From a checkpoint of a small mixture-of-experts model trained on Wikipedia: vocabulary 8192, a sigmoid router.
Below are experts of layer 9 (counted from 0) of a mixture-of-experts language model. Rows are named router (the router's row for the expert), gate (a neuron's input weights, with its number), up (a neuron's input weights, with its number), down (a neuron's output weights, with its number) and show model dimensions 0-159. Each number is 128 + 24 x the weight over its row's rms, rounded and kept within 0 to 255.
Before each expert's rows: "gets" lists some tokens that make up at least twice as much of what it gets as of all text. This comes from a sample of Wikipedia text that the model never trained on. Tokens count by the router's weight.

# expert 10
gets: " |", " the", "|", "-", ":", ";"
router [151 155 113 104 119 133 118 148 126 112  74 131 103 128 127 149 135 145 118 165 130 116 137 126 125 101  78 107  80 124 103 133 149 120 134 109 150 149 154 101 150 115 122 119  72 118  98 119 139 148 153 127 115 127 149 164  62 147 102 130 107 143 146 115 122 144 101 161 124 116 170 114 112 133 158 112  90 111 142 148 125 139 126 165 132 118 140 107 133 166 110 127 142 120 156 128 115  95  99 162 127 139 136 135 125 175 126 109 136 153 112 165 145 128 133 141  90 105  93 108 177 102 110 188 136 159 172  93 144 138  76 144 115 110 136 106 180 121 108 109 164 100 144 148 146  74 114 105 161 114 143  96 124 100 104  80 146 156 107 128]
gate5 [134 139 160 107 102 130 141 164  78  77 110 153  95 120 137 111 109  80 127  98 139 115 167  87  78 128 157 114 101 131 114 113 172 106 123 143 143 139 192  86 128  90  95 118  97 137 147  89 116 138 127  79 134 181 124 138 145 127 133 162 118 138 115 136  89 169 141 140 147 114 127 132 132 151 111 105 132 111 151 122 104 136 124 134 146 112 146 132 102 152  70 148 158 118 121 113 110 157 109 154 131 160 140 125 126 175  95 147 109 153 133 154 125 134 126 121 106 121 141 117 117 116 134 144 100 115 115 135 132 110 138 105 115  97 144 130 128 151 159 167 155  77 158 106 162 118 117  66 114  82 142 124 134 149 137 120 139 136 103 174]
up5 [151 121 137 142 138  89 137 152 153 190 155  94 163 120 106 107 163 138  98 103 167 129 114 136 157 132 118 110 108 139 132 132 146 152  95 129 143  83  99 153 117 164 100 146 103 154 106 149  98 140 109 149 129 113 131 131 142 138  98 108 116 111 152 128 182 109 122 152  92 123 107 108 139 108 155 142 136 183 122 125  94  93 157  93 127 140 118 105 141 112 161 121  85 134 135 114 125  90 134 143 117 112 152 125 166 105 142  98 113 171 110 135 161 107 158 108 145 122 141  65 135 132 115 117 165 151 177  96 110 143 115 141 147 140 116  98 144 101 117 124 121 132 135 116 100  72 124 142  97 129 160 107 164 103 110  93 118 164 159  87]
down5 [143 155 173 135 173 106 127 150 155 130 178 149 130 148 121 114 164  91 139  95 123 143 121 133 126 125 132 147 139 159 133 179 174 138 120  94  99 114 128 145  84 111 131 116 150  89 116 113 127 120 100 136 168 122 125 149  92  87 152 138 138 111 104 124 119 140 124 141 149  98 136 123 130 129 159 135 167 126 116 128 168 116 121 115 133 117  74 136 137 145 123 142 150 112 122 118 145  87 142 150 140 113 155 162 122 137 113 164 123 152 133 139 124 210 137 182 127 157 117 143 219 139 147 125 173 127 102 113 122 101  81 110 125 125 109 100 134 106 142 125 111 122 151  95 160 125 124 139 171 125 155 146 168 116 113 109 112  94 117 141]
gate6 [152 131 126 104 161 129 123 124 156 161  87 131  47 140 136 100 143 136  86  90 148 122 114 161 138 124 137  94 121 146 134 125 133 139 136 129 156 122 150  70 104 131 145 143 117 168  76 122 140 143 144 128 125 131 136 148 112 153 109  98 157 138 150  96 150 149 164 151 146 101 121  96  95 110 146 144 113 104 119 136 152 151  88 104 143 149 159 121 164 172  73 100 119 127 128 173 156  93 148 166 112 123 117 133  93 103 169 121  98 144 100 118 167 131 140 115 153 141 100 120 148 131  98 112 101 139 152 110 133  95 128 161 117  93 116 106 116  79 125 159 111 136  96 134 142 129 128 121 161 126 125 131 125  90 178 122 163 100 146 138]
up6 [146 164 117 156 127 125 100 151 113 108 160 127  62 118 111 131 126 172 101 111 159 164 123 179 156 114 166 125 109 174 137 152 108 125 111 107 139 155 141 152 133 105 114 120 135 142  99 173  98 143 140  90 105 125 106 153 131 134  79 146 137 136 133 125 128 121 112 136 123 156 164 115 100 139 129 118 115 108 102 116 127 128 122  88 163 130 132 111 136 125 133 119 106 138 166 181 166 146  75 171 121 121  96 134 109 146 159 137 110 123 108 136 136 134 117  96 150 135 132 119 133 154 158 138 131 115 132 102 103 121 116 170 159 156 182 159 118 104 148 108 115 161 117 113  82 120 114 131 164  97 111 130 129 105 180  76 173 134 127 178]
down6 [154 123 123 137 106 117 162 122  93 137 115 138 121 150 109 130 141 114 122 101 137 154 110  94 141 152 166 128  95  90 151 160  97 119 131 131 193 113 145 167 110 118 130 157 150 120 112  81 160  90 101 171 142  83 147  99 105 131 145 150 147 144 166 134 144 116 159  85  95 126 137 120 195 118 130 114 157 189 109 136 118 146 134 137 130 125 137 111 130 130 109 147  96 171 125 146 130 159 137 134 178 141 102  88 144 144 135 143 138 103 136 139 162 154 162  91 171 107 136 118 115 143  94 140 130 139  97 120  86 147 150 155 153 163  89 135  97 114 128 103 122 120 126  99 138  95 129 104 147 100 119 128 119 147 157  96  90 148 104 136]
gate7 [ 91 142 104 141  90 112 107 169 141 150  89 160 153 175 115 137  67 116 109  98 155 127  52 105 145 147 147 130 134 110 135  81 157  97 140 129  81 130 124  80 148 111 180 120 146 160 119 136 124 117 154 133 141 118 144 151 138 140 147 145 107 122 100 139  97 135 121 169 119 128 148 153 119 155 141 101  99 135 134 123 130 107 168 143 147 132 138 114 125 112  75 127  87 120 176 123 162 114 110 123 166 135 145 134  85  94 128 146 169 173 116 153  87  92 121 159 118 130 109 134 142 166 143 146 150 141 155 130 129 114 117 102 134 127 149 114 128  98 130 119  96 106 139 114 131 114 100 152 106  93 136 163 122  96  91 108 121 117 126 136]
up7 [ 94 132  84  77 124 133 144 123 144 150 100 114 119 139 159 110 125 127 103  80 163  92 146 125 103 120 150 105 185 139 166 124 119 131 126 119 117 105 166 122 138 141 154 133 164 138 116 130 139 129 131 177  96  96 131 159 187 129  94 104 155 167 132 131 100 131 134 177 124 145 123 116 154 138 121 108 130 123 144 134 187 110 188 156 113 140  86 172 125 101 115 118 113 122 116 149 158 178  91 135 144 152 154 120 124 105 159 139  99 122 114  89 111 110 155 146 145  83 110 135 101 138  95 128 149 152 154 130 142 167 157  69 154 141 139  87 120 104 161 133 130 127 154 123 130 137 110 117  95 120 113 128 140 130 123 125 102 123 101 124]
down7 [133 143 122 129 134  74 115 133 120 128 110 160 173 149  97  99 143 162  75 123 148 133 110  69 122 138 141 150 123 139 137 147 143 109 109 121 116 132 115 133 179  96 180 125  87 129 114 130  97  77  81 107 151 155 163 112 116 137 104 173 109 145 100  97 160 110 145 117 155 160 132 124 110 129 123 148 160 106 140 148 138 108 116 105 103 128 125 112 161 103 142 104 148 165 131 157 124 160 142 113 122 166 105 143 117 107 160 137 128 163 165 101 142 167 103 111 102 153 157 164  96 137 112  88  89 134 105 135 105 135 161 105 157 135 118 124 100 159 102 171 127 130 159 124  81 143 118 138 134 116 166 146 127 123 141 173 152 126 112 146]